Experts of a small language model.
Training: a variant of SOAP for the experts, 8994 steps.
Below are experts of layer 2 (counted from 0) of a mixture-of-experts language model. Rows are named router (the router's row for the expert), gate (a neuron's input weights, with its number), up (a neuron's input weights, with its number), down (a neuron's output weights, with its number) and show model dimensions 0-191. Each number is 128 + 32 x the weight over its row's rms, rounded and kept within 0 to 255. Numbers have three digits each.
Before each expert's rows: "mostly gets" lists some tokens that are sent to it at least half of the time. This comes from a sample of Wikipedia text that the model never trained on.

# expert 30
mostly gets: "s", " with", " against", " as", " out", " for"
router:148106100159107075135119142177113104104110091139163117078162113142169085141129163184184159070078137098116168091171112102109095145127132200080053139153135178119143123205154187072122054123161144153184118121077172153165105149158098157162147144147155117129096067137071129101150092145153168152155116168126073177147156093111125103109137155090119158137107137121115089164096092132113181137109153088100131140098142085093165139163094098116112083150165156120105071149132074066112146169150090119149065140150092059107110111118082143125172167142130089107098142075124100118133128135146155174
gate0:123106148164121062139141137155116087148085096097192189134162092101147115036172066150161105119116145128197131132146157119132085134112168094077123129178123124087080096114167119105161138187134158112088153186097136120081125079123130122146119160095057067113156085073111069128056128136135155139097118069108141121175110157150124092111152131152150101113101150125099123138111158058133132158120120138111120133120138105046084079037104114168090155176172121126145129114120114098125103136129156132090159181137187146122070103149076112107156127134150123147154138159142122192132135188178139111
up0:154099095114162167132126109088074101114125168162094099150134125125082158205083199102056179114145086141041115109143092160142173142118125084139138133083114127157156107116103102191087077143121059132117145079092153119113146200187129131140117146156132091129114146181099164119205130176109113116131128176181146119073137159151100130155102111136159111130126099071162121121189149174172118131115142089137180136109097145166119119207190152095117099119081119111135089107086113115124152123190161127095071079099068110118159136137149115118121164114095106122152095104133125083185121130083106140
down0:131142105101199068180123113122117201150148127184150144194099123160125091191191085096067097113137174127099089100137158114097105108193051131088094167140163146142134136126098112145176184091153167150085121113114119164140152129126179119105087181114143129189113155149144122131137123103129096130131192121168099111074064105118154132191119092123168184160152077161121155097129096148156166141143114170105112144183105092142124118157155136139106106113124134152073145130189126105062092105072219132119141113094128137117111159147109068097138146126157143067100136142151130145166147086100162144
gate1:153161090146107156156157133159140080098102176143139129179150141163121130129150096168083132137105105118107099142046124140142151115098219146108130192093159151076147083111135099095195187167137159055187145129119173102081124103108146114138155140132134163148152129111122169115073048135144144154124131160106127169160124128087112113166179125173120120166157158106148078141147120160109109128168124165108105178105131147166119111149129163122086160081094120122096134095119045150100157121155090179104149149137116094117151131094195050192202140121136105116159113130140160138120154121020149118
up1:166200115140131133134206115146130105043122146153156139171155130140104169110144127181085109138141107121049096148095148133106167139103240127097118182130139177130160118122154116077179152124106153103144171128112122094072144099122114141146172119136156112183175071089123171128127043147122164152120143134153089134192078083096093145177118138147155207168181143136126103131130150173123125104158089182122109167120104123167108133149152139127090177130124134130090118146130040115128142112124122170106121157114137091134104195132179042151168136154136120145106117123156177123109151176134160113
down1:188146109159184155137130135080188112101098155162098161128178109184120132145181084140167067178144143101125130125136215127134066100120153080122161151154118076148108177159085097147140097122142125140128158131057094108120168129120112106132083118121119173095077182128148161152190160128152146174145135167184102097158190109138147087163085107125179057098166132121124083161130140110143194064130154179086105113171190203091181125163144168120164125150087096100128098142155150099141106128113103128112162141118113127194160103114119115131186155101091130114182103103107119139126096147153131132

# expert 12
mostly gets: " in", ".", "s.", " on", " by", " from"
router:124157126147158064084130153100114184125162098121181097201132139149133205129068133139081182071097134133155133156166152122137153184152113139117165193166099080183122096140175079126130112163148152137106162108127122110143133151116154144137167077121131165126212105152059172112156147147156141107094146062125120126103181075124132159125192077104095133110088149042137160170152151095167136130133138064104105125162189191144148103161115124137170139128155099120097128187175159160151151155104115144101086121136128136127111163136094115169134059082129116104094153181131120107095119124104172090
gate0:136124126143116083129127105133129138075108104063125140160107072234114136108137093157115147106087149161091066111096134139142141179083092097101103144099141125119162139124125121106122161191056063067160135154073164132159086082108168123115101140114150133143156196180147089152081128110110159143193107079141112063105158150189067163088069085157094097119086171138167157088133067150125156106101142090120103153178091157151092132103131147113107100177133137075119160148112110087115131086170127122145093113130083120121163070092117128169098120126107152126151149148104108140132188101168075109
up0:088149116094138151121156144121076143123139071027112160119126181162130175115046111175100188181074141087125071124149108153113176186054126115095104164086128141082119129149109155128100097167126149105110138176050093112121152125111152127102103171127157066152207103115126091145111089074115153158191120131118113122091177138170105139116132097122144148155106143099138128080139097111185105131101161175116171136187158132149150142148132098085171147159137125095118105053084095146112065147101130183149099106111102130152133042110137174109112128164156118114158128148128150127157106147113160094
down0:118095090103137131165157088105078152121103048073189172157182089107145134106181066103116167147083104085108090159129165172120169111090104101112150082068150165105165125148137137142102119074120116135131097128054160197110148114127115160081071106117124090162095106150100138104200116102145107150138096120140076138068159134115128146102112109137107111104146066125083136119148094128122139111104174114052136157122202156120094162145109092126114091091152112067163139116122109115141090106151171126081096120153155059120157142153138127170119118132137111136094176037161095117134138139148092050
gate1:104165162166160139077094113155095115131106102126151164125066095049129102093150148108127130124085114133158131121110125130149176183133135153139105106130144168145131122105182129142115109111089134132127157128218127100151123158152123151090088126184204093180141129059162147164076147162187141095078172131140143100112148071132094141121172137126168191098124110155136107111120154124155143152197126182134146126173157196188160120131154199146078160117071112115095153110180105130125091156118095122165088068110180146115136098154071143121193185139114133195075164142078134138132106101155127094
up1:091110158195191182143163144161077118105136103178153082154067115103152105118174104200133160127195065197132181094070181144111076145200126145140123134198147129156148187124147121163159155081119112160114109160160130118129113138087097150129134103120121091165092149084083134171083108131130097100098165119136084063123128153110102113105123114129123154128145138108151116152177131093198129112121157128177080069134146152167126154092149147125150166142115133076057140159124059054117150120087137130108106111139126127095110177145117165127149167118113102118139127119153161168178075075091138103
down1:205071096095138114110127124095142101163104133170175110124138173142080190159164116147108185108126158118135130149168112144123105124162125159097142192080136136181120180082156162127113153108125195166121072118140139101113114176144089095118079168118035145147115123153161161115120131154089058121182152052135139131154091152141140118147166151168118056144099145176119112163125144188064096130149131079127106131099105152095099115128074146109111130120117139182166064143097131160125165126078118050123113128165165090141134122155097091153097149107121088164101111124132089184112198172102097161

# expert 28
mostly gets: ")", "\"", "),", "}", "\".", "3)"
router:142121064076166074131105140158175199109132100126163150189094132209078107107135139140138104197124144144101173133105088092110077113076083164198132134208178186150126168115132121147123112161140153157138138120119156109142138097101113138077168150104149097155137095148100139105173105153143092170164136087111069137090112116104089155103184183133066135111100156106182140166122107128143061108166138192154073081119120119122091080105102086103142146115152083093139137143131110131078152158157152177166139127123082161087129143107140131120146092153129147144184079131144104086181099188096124131
gate0:166133137158088099103143155147142081156149111106114115114156160122112153155114177043144123092105115113079137136165103130065132128138106128178128147155167126109136166128182106137155142164102100129139114110144190165154141117098124157137102132110095158091077097140091090108097119153112178112132120159164076134122149096181160088104087173128124094107146089129145091156110182100094150111115080121152120121056173097073050162183158141199102159180108131159084058129157099024164149117139130128125152115150092170147158227134117084078182099132142141143129120083176117129179154172132141101
up0:122080135159100098133147110115105148132128127110170135107140139162119163109124114153088209112122206194098099178130099178170114158148147131101167083136130115076170085129116113102193131132099140170100070151086075091061110117100144172134080074113123121106128070117110164141060109161098067113120104092093122088134122217093183121145128141109119135131149157111151113117154116109099148116156140137184125144126176087066095126054170129155137097063136130166164177112096067177169114149099117043124085132137066102123143147133097182134123133103138127130165124107154107107139159146075165134
down0:133111131133097172121138071113177096135156039096148133077141115143161148120052152096162150060136173116182094150139087116118146125119083145107136141122177171123101088123172126134084144085210177141154154091091119130161145142148104129129121107122096096111094165151183152102147111178136102143146133104093126063185150117152138117125159138116080136117107147117152164139132130179145156137148163122093112140152146067170167128100150126147145120105167098087107175129102049093102118173186097194208175140117087162070114100126117167107142075181169092183123147098142163080112090170089148111
gate1:187122124145199153103127158163119148184108110118146102132102110152143162135110166181164070152109117154185124097122118126067138060104108121172144150085091154095140142141111127158149177101099181134112167130148137158116156172112141097166081118166149132133159164079148052117145129094116153142138166128107077070090179139172137176061138101111089208154144145136119128136048135113146103191103160179091139168153169155156086189164116095127109151106174161100065105112073089146167144199130101153160121141061116116087135112102130141114130177112104097124131083181142118112158180124104120112
up1:131165130170173128122143143148111115196098044139197140119171119092136179115086192170164051168107134133167143154156154125122179090102122174135064172108178173109101129091128113128143127123040104141100163113119122177143157200117117089162116096138195151132105118097168119123168126109136170187122146137128089082096178111146127115130157106100101134152160164091133101114125117141105064187141105161121104102113162117178103146128116069105092112114157176101112151134106127114184154169081158115182118110156098087135137189120132183107087148100171096128157110187116106148192128097172117128
down1:088121148098108103090118171124166104072157104120100152129119156171050148069126157162124174109135158157115172100142108151157125123137180157081179106129116136146136112158154137149108162170096108148137120150115121091144118125146124188110147150131067136120150157178116116109123160105102096121104110134162164168161156129132112155159154153064128147076160136136125101139147116086155186094183094155077155126155104144076139044160140141131171182100117162158188106153167116134095113103085115193126141112223082106155079112100106122174212193183178149098102061156109133125069138154145164166

# expert 25
mostly gets: " that", ",", "s,", " which", "a,", " but"
router:178099117149190081130137109126142155128095132184064138130160066175120102127154171178091151089102173170137160156178158121167153155164142144136158093178122114156159103134132096063147076104121179157131148148112093090159156076138114180121133154129135088156161099173162177068080071149166129176126071153167096143123122195122121135093084112142102096101098079159132180092188109166153123140153153141152151190128108156128120118150127078120085109171121154149116075096200093079130145155145140150129078164170173138138092102107081119075128129107140098181127110111149171133074128146118101090
gate0:142121163111161085202164077118166151162135127137151223169116093171104097128157173076134153115069091148125112175108117161118124124130169113125100187127138154157083110114184157099132134103120151108188096176171156112168110147145148107154128134115114089148141135109069164155100163132188184196148131113177085154169111144140134079125155135144165099132135117135099118102072110137119121071095120109090089167090135095111126148102115152118143113141143090137165163101148103112178079173098103103127159092116236173154100148161052099166102121149155130149197152115135145125102089117089056154
up0:120156058146182179071143071137114166165082147086120116102120193123145146165097138111130087143128139130109116072130107117108119210083141102126143136188124139133143128110073094128083119152155148149065117138040111116085082130035155119089162091128109144103113120162143081136200142037140087031152109151104122073112097094155141127039125128082109076121136101100159135131150156078189142124163139146112121137131116179163114094092143135120145159132126102101103126173120112141149174120167157104148161115142065099128106124148158107148138173129115069097065122138127121146134128133137126140
down0:087136073119082192121141109149080112084082129103143052151093160121134154111105137118102176113144162129096206145188120133123114166121130132102109163130088140152178162134146102153132101154163067182151161096133197098177145164138189158142104069143139141095105111115163143168148149122104178092100078088124171091171041136094114141166112154105153152069117171131160100134137165049086099152136097119126129072115157112112116139131119139118107145117091126091050070147130080159105157120140131132133142169129107121121175120070154080119169113160116173091126129168118078132097081105053148159
gate1:108179174090116117118119062230110190162086159120095092085123143176132090118031113172110215160098145076109094149135119142120116083132132169092102105165103118105102115114122094124139164141162103136128139114129121127126142132075153107156152117147144137120097121128042139140147061143163148109022117160112141138136096145193080100152112183174150157100154062110127167155073119096160105155209120150148106116112126163094117151086118092137126133135119119080167085125130154157162107111121164127101137144199139180103179137122076141101144072113107123161138142110145110107103088139117121114
up1:107077059117135125124143229058127070097139087134202163125161131063133142144194141108143053090116082180149156153103159097142118164156119071183159162107150145174173178163149155148085103124104112140149131155133162174158099137183093132090141120099093107134158116143209125168084154118103138125178128077153109126123163110076167097118131077087081079143110187139152099091148151149078130117079105151103125114160154114148162104165118174128141092116140144161118139117158118102122171122114094135115119104077109088163102144173180128159098161159128164063132113143087126130156169117132117102
down1:193111138144134124100164153181116082181084153131101129105104180119184084137117124098114104151074113096168092116098152091137165171082151090174147112125124163141071140150179154141103158148164154083111139169169158063034119096118149118138102125159122117149138139128120072091108130121137128141102107176163133144181163178146204113114112133122149131124100083125111126172060127066077142138139114133111125091077095084178175176114134146114149169150151096148161163146163145126136118190138153137089121104146135108189048111178091155168099195177160174104105120092112128096172119127095176146

# expert 5
mostly gets: " was", " is", " be", " were", " not", " are"
router:130106153147137143151147190186152099163099176117129176091149109035097148148127157144112040131120124144143137129169086149090106155085088102128159136115135158106165094205117105112110157098137143152177090122152093176102113086131083097113119160151118109142150102150171151157099071183108162147116164083080152098116121132138134145078170193125113110109090111153147166098144045095124096114145069167108099073124112079115170131148166118102110171163172155145123148156111105071081154187104148160137159122155109144110091135133076114160121096079157085066130077165136064124098107149136162178
gate0:169095167081113123080101161168111105137107091118138186153133094139125073141135175086130165129168083127157110161159131133127117118086103140148138142145125159141170159159053099142075219099105137075160080108098098158187134098139087072118132136080116122144177139126060180171142140157088169134100175194149111081098104165115126129143172165140120162132090091111123105086116150128130056100132165144147140106124192140175127164044087163111068183123181129117112120107167104128113151081119160080128133130182130133140126139199172167118120172123098083118111174139177117128150134111166118154
up0:175103170083112139097120170178098140137116098120125180160125104160133093127105168092144140144142096135133111148164142131115089127093071126148149155195125172154178165158069085136091210076127142088164074117108111156185125073154113063128115131091097131152172117108082179130188128146093161161111152171117094089086101177091145119158172140127107128130075075076116109080139139133132050099116170158119115095126175116220101155054114165116082144143158138128129109115170141116120138115123142056126135116187132115132123169202183164097095142120100085119101149156156102150150121132143123159
down0:151093170107166122195122105157170124078102169131131102147081084080128154060090122092153107103128151142124176102225107125077141117090094156144189149143142114140131128112098094080100125159125140152078095103114066124131172075147164072144194126129146120123139084170188153119130143145098151163193138125156061138141150097128142112104133162139163122075192106089106099172104151167105148101132139156113178129148121115107173135120155063098085158109126136172129181121127136140128119142178107117149146108209115081067111130102122112122174101098089055119151108091079148098117146186111069116
gate1:184123141129124155119151137129140133166152183148104071176069137169131114150126078160126146148142112156099107103127087108070092206040128056120133182128135118138173101184107124201127113163146145116039184120158120114140133090126079075132128133115079117117127107043093094146117150128148116136123106103085160069106119122112106125140101110161105136128114036177118104078154081153126095131161087166123130110110101090129152089165127112154112108154165152149103159125125119128139141099109125076140148159164148118109157136188153148170191027127079143123150139172126165131140084068148119143
up1:157102173125102117101153138100152125200181194133105060166060114162115119176091111164156131143134131136118114157098100134096106158064138092113166147117107111163188076182120127150118093166161130100045180133113142143134181138079112095128114113144092108134152078061108084114081157129127137174103103131102128066120096127089134147122093088169121130072084055190104103067110117130133086114122082167147116099111084080105157123181113146153087121134137143113098156152132086144165157123102120097189143145108179118122122150142160121172170062155078131098143116197132160115148121064136111150
down1:147137132159184123164109113077108126124164151114141130081133115135169116140140182113145106143045166127084169116104095164136177067151092142099075115083149162151146146160098155168085157136144134182164164116148092096148138059098095127140141135133141126116044085130158124120097183149126113117095122102125127086097104150155160100104114148133058121118167143104172057127098168150179111131064168097135102111107120134107108102088184148135104150105150091114092144085132116145162097113105152144175169111179126138152127137088146083149096125118123124145219131214161095078137129072080023115

# expert 20
mostly gets: "\n", "|", "-", "\n ", " *", "==See"
router:109118118168160126135087118148152099179090106087134091073141158148147131132125094078116147153134131154113145134088091103152166118148154154174106118196156102162082142126062092126130095135109158146126208139116129145078116117117121165121141150168150113159134072113133109096164128113118168168125156108156181149177158093203109093155116144195176174097156147157187184150164162122138161127141140139108096144109159125182177153141085161111116107113150101117177120044118102173129104079081192077154128081082103059201139096102161170160154094116061090147096121092131094106108143184132147135
gate0:165065119104127142143131081109188130106111141091076152143169183106153153142154119053077137151090136129160106134123045130096219112097095104106133145127099087117167123164082144123139140104109151097141082099113183178177093111126086142085147182097119150132094148132128168179089150106121081104113135099180066137185131101081154135155141138100154162132107199116145156128113156144098082109096136124078065099136145139085152115149123113079133193105124126131057182135121152147179084183120123145139083134104150114120156107161072192058147123096168125108075122092160152089145146133107111138
up0:124186109166097096072137175102080143114127130157173117082066088197084111130092163188158146132160128072102194132135221146168052156180157154149056092100144159129102143107172098145126113136151093156131149165142115067111179137099145126171084097172137123148131159126148084092172099145137188109131126181122170066113134132180113125105123149130148129157104095124098139108110125086142177153177120143177175114137134130146107171136131105161129087158121125122151090120110142096118180083143126132104159158168087135093074139075208082152098166157109127164160124184099094139127097124116111118
down0:047106141163175092121103119172125114061179125118157151070151156143124098094083134188112138155134123095126118120056129132118135098132122110107159190119111139133149157134103123200098084142176146047123120143180146122116060171123137124141127116154169091161168131094148103159156150108097102154128126143123147135089086091145158130137151102121119081108146111177101084090089108138087108189075118122110181113171138103179147089113139121037194100125172143163124129061122145113128163148130101103134092106147100045148065066152118147143117092113127086061114137112156084156143086117065138101
gate1:143129160153105087121107102166128130164141131139126154082164110166148109127180129118128077088139151145190125155194163081118098157159149235131106145177098111145185142081125174112145131174129106096138095115085130131098132114099114118093039119161144094131072149116114160157035143131170140149107205171147128161156150175166162071125121181150145156127129118164141087160074126046084130131078139159098123083116134112147154092125116144121102113096129141113114111147131132096091103143169069090101075116123098100106083170141111185116096132094179115131109147143162106188127113062195131139
up1:125099144209154085097145097129094162178160112154114122108196139145167091139179121142128093146134155143174177144160144138130135190159130218123081183106114120112128154094125133118124152130173100134105101131072135097082119098106136133121034127153146064113100149151095119150026176133147126139107189138140142150161162217184132105156113182153122144157134133179135130117086128056092170142089176220138105124128104124161133117172134141143111107124147140135157093117123093100109122140131092120098083121105120087144099184112123194097147129059150144119105126135152078146153095105177159123
down1:111124129171101109142090191121155145118179100148104113118158079081150108088129122151168166134153096095196137093134092142119158194108133165119132188074048148119084179102066114129148163110097130095143116090060133105119161119096104146152133082121123206156141160096090135185092146086113137162180197175090118146087119128153160155186132152100113146096113154148130150130097126146145165098107162180185115139125174154131187125156119134161101146141172109148102158125130075119123139113126111036080137128168129090097099109114097166209158060105148147105154188132082150161121112130155128129

# expert 16
mostly gets: " and", "'s", ",", "a,", " or", " but"
router:149145131138132098124124123103155154140074136133141140104099137092111106124101165125158102092094155172060154153154199154137137140160092095141140097105130195111157143054102148108124070108072136167157167096104145067125116131126143132114115106103181154183122111169150127065152115121148147140105135105129112166150138139113094169094146120075152094074090064127153134083145115173112110149194126086128124162116155125210070095159094099121059120100151109178116098041135133154051118202063116113065164173125111087131093104127123137089128125167156120173088178168090118090121095170126129101
gate0:139065116091172130111136060099157088154086093126054178113074141156096104138111187131113109099121088121116140122139108064147140149097085104135151153094103114147122185097120096108166176113138182080174172140148098127123158099093157136198109171100134151072140125055110116117129196115114143105126048169113153133124126158123094188157114122172153176163115119165130115142145095091065129131134150098155138150106187108127137120168161155151161146162106131118143116108091098122126087131144086206145109139138114145152141142130093128113076085158223179119146155114100148126179073040156103114
up0:196057177126165112083120072155127139122134176168106129138078130171174105123162105138109107127075151116133153093155166145124132169117144143128160094153145112123153151137102103150137171091143132103123176135121131072170150075071129128081118106092058148087132173114135136076151210150094079131105104120121131135173131174045114136170197119118180114101136092144167156172155097113099129127131133115138075102152091105135076098163168133160117065116169165157110142099114123190101095092113104064138110137111104118192111084136116137160119078119174196136090101145084153163174096110090065113
down0:170127067162198109153110120099103136123178138143136133142113159128145207158120161136157083032129085146139084080161073189136078112128072153110143099091130097135173141149103170099141132129175102119153144133123132149139105185092138125128100098078115125096182113138122146155096112109082133121154096147176129128121097128113170152177139121116163154139151066173100123189102100185103112150127144110124134096176084105060093048110122192126170120166161109126134118146106164142063067150129098099109098148157154103188101125143173129141167130157136130199107126101057184143173131095146108167
gate1:129140151087146127135162070095114077179117112095112188202159138114143142158076152100131126155105142185153079135119147066104103113184140142127114108116169125084112131074106137146113194164101117104097153138111142121122170159104163105114085071134087130086101150135096104104155121095208101117136095090085150104111139089114123157188097089107162141135079115151157116070176129081152113086149174166076160140089216154187146138131134086114171163124115177113133179197137067135135184087074121145170113147142094149145135163162066159131161113091136095119110135125118169093116108116121142195
up1:160133153106118101128154101108113108189065147139130175168107162111121129137135171103140102225103163169091067142160172118103091123129184181143135112138164149101144151083140126147105137151113136139118138140153183126112155146061173137106110167075084161106115095113107115063134126098142127123100082065104136098166100087122175158193133102115199138146068070150173064099183100112202111112158171142117123146122189120144120126109144130108136147159110147135168155132089072143140147098083106173170075112158124137191162148133057145140175102085143086164092154140133162105098072161137120143
down1:169158146132180136133071120137146066063190143092138128032084082132120089133077132186167114062112143117083133110149106113166068166123126170080140156078120164070140101121108130201112137108124165174134100140092101097163107163154102123088121131128078123154150122166092143041105118149138128153078132092128121115130101099157170072130103154088113123124125045156152111174155102100118170107189092115061121095116140093165169137110161118115159162131167134152132161124064133080157097193133143179161143143135150160129110119120067129094130164087128075150119118137138105098101127128102157156

# expert 11
mostly gets: ":", ";", " –", " /", " =", " —"
router:077135121128125128098147119140159116127123099123167091198119146153097093121165178138083145159170090157117146100181137114132077177205125136081166111048120112172092087137147159139171146066100208162140140124096108109065161139142081210121108098139147122183205122121158140091127123143146153156130165174126084135110105157122170090130079134172156160153130122170095151137144058168158135113129144093169148142087145141172170120178106118113111129166153089125177113123139090068141164078101153114078142160072101097080094083110114106139142171083180090136111097109113106116095154151130123078
gate0:149134157133135212115123102110084109129129085077137086133125121084107135193129154102084173099106155138098126219165075134113113122129126053064168133145122081162122164113109117151158133138157149155125163109139140103087133110092178150113156125235098160073134148125077162114127060097125131067191125093143125115131102124102083143136148143086121132125103124137131050086103148171129161114144100167114078158154128067112147122090181131089104122171150127143104117173171145145123174137123115137157147166097089082040079178090130124090125073158133151126136102178157109095146113114070115148
up0:094087083091140097137131104127143156117138185142122119102146191127116118084112142097139151080126147176130101132084136126128132083045085166065172097130101111175124099145147053101081132134195157103098096118114132137143091132094112098140114098101051184105142142127130136100135168147089087144106121155141185122099145085141132152114127157146117143096154138119137184145116143152138058184173117096073176115117132220144157162118114142175124154093111163111104082144171134142087172160100166130136126177206111218105134109124099134169072092045163146123184142133116124132133171110152084138
down0:137144215137126091112114164144136130163132181097097099111125141104165133100108155106141131166099130103088122146092092104049166130062030111111080134150100089154099137128140117136141129122127127126113145094117135161145105142140096050057172054161126118097142151062105152140088123148141138082181098103152129114147132119157135199159157133119126080115208122127151174162057116161132153087092106161115158099132141150133094159107159123119113111146125162090127114148157119217054166160102115151120163109172116128144137121153124109138086084074051134105092134141121095167132214108096137165
gate1:157075108156105130151112068122118117136151129087137125138113138098138091113145107112079097147034105161188109177117137105134077121097117083129103200160118097110119139138134110120136148057144152129116116131134129127149137134187103201136102117121137141121176126073126136101132197153130143126048091105151159218117112174095145124114127145098151098132194153119062139089143135083163147147120106167061108137114089116109095128087119149153135118105113167103211046111139160128122085184113098142095084078161134127138097130137129049141133077149087166082100112061090150062123102095122116108
up1:093181116146066084142176147125096142149128168134101104130155116106108149076123115125147157082129103144134143093159113139124142117121062127150201069169122138166123162064097126094138049201179156150103130144128111115127156107129126147147143138134158149095120139151133141136158094066072115134172145111115123026146118097131112158117124156168140184127126150117174147134092108154116155124078192104141120135202194133199130133109125058130087140159141096161102158091146098116146179134148198126132103095115126127119135090151137166106121165161171099104113165190193195160142059130063151140
down1:154126089120110115113146118158153129063116109167136193117189148144114164157152181143085199108102118113103139148077126125170139124130104130090198110119100081144180171176124098109129073168163121202200117169101084097119121117054135144147164139154126164100146128189193135049120167141062101112083184096138084106149100131093135082152121162187127155109086152128109131098094113161125144131148118108159156126127161119109148106174157088142069165120190104081110158149097134089062185146092170112131151134113117111204109075144095127108108125115117097153131126144085143172119101143090132126

# expert 10
mostly gets: "av", "ov", "ar", "an", "az", "ol"
router:174134104090155113147090165131131117110109133120130138110107158089140192151130083169127074146114175164188099135119189175143154102097203117136172143106142156111119176105120125124099151172140083116129158122171159111157171150086132135124105119063106126124082153091119101124132170081138157122139109166138120150080135096191157163199116110185102141109187147094131104089137112132192104123153102163117145090138080162142174102131105216197115078145102120139113151079077162145156088095198125097086119138147149096122156165192091132150085170154161193153147120132084102117126180052153127142
gate0:121113140098154136166114189128119127143125101173122118034144094120151111148174129088169110134149132132129074147160145095112080130157128069166092139174118139122155096072124118075122160157137091177145099133165156154154099168108087097092176122090086117155083117108170103086130191176181112072124150152113158111172107123096101111125138136142091092166140163063116169115102056165122192136130115130110161083105156103097185119137137140085056106135143141133177107130114223125126088125175108186102155152182182099123091121148114164153157161132085171164155119105106129119147125059057129143
up0:104114086124182143120112100098107060129152111099131139123095105175190146104147103117162212138135127112165120124142157176123161083093095095138204111096116139134148130099151126147112106130125133142110127123113128207140113093106157105102170135092105149126102097126126124045169114146157131124069153161113107070164186118135092073039097102110124109163149130112147172166154112149155146193137105134155149110121139147106159125127140155146170088115090082141140160125156141118113104113110135191091072108168115133107011108054170149151088153115106157104222136109126184140113163127072147178
down0:145097141129150095113156144112148136099079119224164110142191122117106127140168122142115078054157087141117083106110169116094083124150147109124154163063170131055148100148119127121153141083104199073153111147102095148129147116114153114097092144073142114113092122157127037113139125083153111087089108099085168120116092095103093159182094093128164159140153132113112084153106118103119140119127199181184202133118121130112175070141196119142097106064160110158113131054176126126130058071134111126153134119129108098164133157181119084161139187142117163173135152111136139160147128159130130155
gate1:142156051165129185125099106109104171096120133139149144178064159115188137099150121209141125144100193074122141132137093110121153130071192171159083123085148123142128147122154164140133096110175158123089126181066147129172131100146083159123160119164149127142043098156135103144156089101058125117135155157099167147117139093154128078110190131117107102106077205101149083101205167140143125104087130100115160149151124105115193153086118145104149169105117122065136166155155117176118087120135099162140091133112144133139101071135126086158076138159135075163097077131137109195105150112115147121
up1:165034157135131098145100110116119112125124121140142172174163105128143122085130143117143088135048152109093110105090176110116153158097202088154068129134100084099172145161120159124094144133099135138105136173092123122160123104070088125086161113109137149126105117185114105094179065088105156080173202129124153130102131140087064152161182161114081171117109125076130156145141030138088142126129140165189127132181134127133190156129091107127077130140153131115113213128146141150167085158135125145094124177141159061153131115114082134147179126147135120138072098138139068137166158115175164147
down1:127090137140157146152118102116185178084134120156147109142172089103108070160132079149126090138093094134145133135136116168132179160114150131139119141169087094133174143075140170072146115168091097137180144110154115181096156165119151129126122117143048078083161139156121205123172205049100174113131095081181196111138168146150119140099150163128125136129144106140136159148105106140118089142123130056085125112054103174127149101138138157156114087137135133158104138160170148099144152098101123133105134169129113114072112186097113189143114108131111157134232188202128140106181133102151077125

# expert 2
mostly gets: "ana", "ina", "ta", "ane", "ino", "ary"
router:150116158105143156129125112141125071135112077119093170108121101116094125107172157156195086114183082109177122077146149171138149105090121069133172149131151152202162155100106158125074130118183082101086161196170071069128148161139153153074132099046065149112142152131108073120133066095115076085134169160114123150098105153214171136170178107115140136112140139078102142090138112177155123137130168127114141110148117094127091151111116139158125090168033136109136125097112142127141135159149107053155138110114149187119133131123098129154056135102104166120151137168127133167093090081119117114
gate0:086146108126169162143100131194161175119073102184098127143110141065098145051136112181113130190127115153128159118096043069100198129147131107155152125167093159149105100142146207151120153170113149163114180107172124121102077156073139107134104135133128101109098113178169037080118126131115118170111111183136102090183085151090119133189130102075144111091104134114139122107137112174137146155148147126129170117180166115157116090123063113143144153105130138108119097147134146087139133130177113092141148107129088118193104143167143103152111170044131139100070129137133112098195086130162157105
up0:171098143119110098148164115099122111143160092093195129150109137154194136184125160091113132091154133126111134090122159151158145127080135160058095089114164108090131181117083111099086089048145133071114092155140116141182148103164064131094148105152078137085123164106077232169168101121125143128109159119123144153139171138165173158120146142160135199173171118182154173166093131090140122146141136123159112130095086106165157162095118109104136125085045118124112182089053116144148147108111111155143077127102115135115136147108133127144114058214121122148143163144104129173094134114102150187
down0:100155107140096108199125151091156160178163176113120178098120093150126111148081115133122144146097144160108122108102154170202207118143126170157148152133157116209112115090109093148106129154075133120182096105143150142136080126114184152149084149189125120079115165105150073062096161153145150132148174128145199147137133112042081095126068176119110113178147093165107164082093073168111150153145125158087123173104121178134105154108141169147107099144101126086092111076115146139129110146112171166129102098070075079113089138133096156175108093140168149111073151135123087151090162115149153153
gate1:121147130157060184117124100122140166177135170061171132172145135132079112147136098101143107131115166093084073119119138073096132178156106090100137087081145116134083151120171097089122177126126081111125156117098109154139097128100174137119103099181135097187115095112086139120161161143145108113164058101113128074091192132078130068177153137170171103086105172067139127144102175163174042169085148134150116184077085134073100145080194145130134086177103122117073156146129115089095113138110135132082117122130095121091097155117143168135153137147129126137093129095132121158113116114178158049
up1:106095127119125171136076153127125105103129127150083178074067210113153102148145148080097127139114196191137121122102158187116112127137080170125108144111150096123133078113098219169167082154127121126133136194112125145084133139096115093120080120091121230099162137077120151085158172158153109192087166130165146173143052149151193129121111153091091119085133184149094125151102086125110162152085139104130129113125155091198136129134138093129140125114124134136122143111092172115189130101150127139089152156166122184150111131095157208119126108130124113207151136149131097125122130098102076164
down1:120088137135089096132115156130124181175137174157077182106110149131099106176151100097111086143151122109080150162155083116143116197151133147147126166146089041121115074127114179159126119133091140164164131164114069154116160136141133137116103123158123129147082129068085121166142117108153156118100098206197072078140119136138166175131139144112141086111166143103200044104101178146139132141171142142130119142159107194134133156077106104134124134161129077113181158153202178104135134206074168118065109076102105155105165119147135113126146045121128147165120159159126124179144121100128117100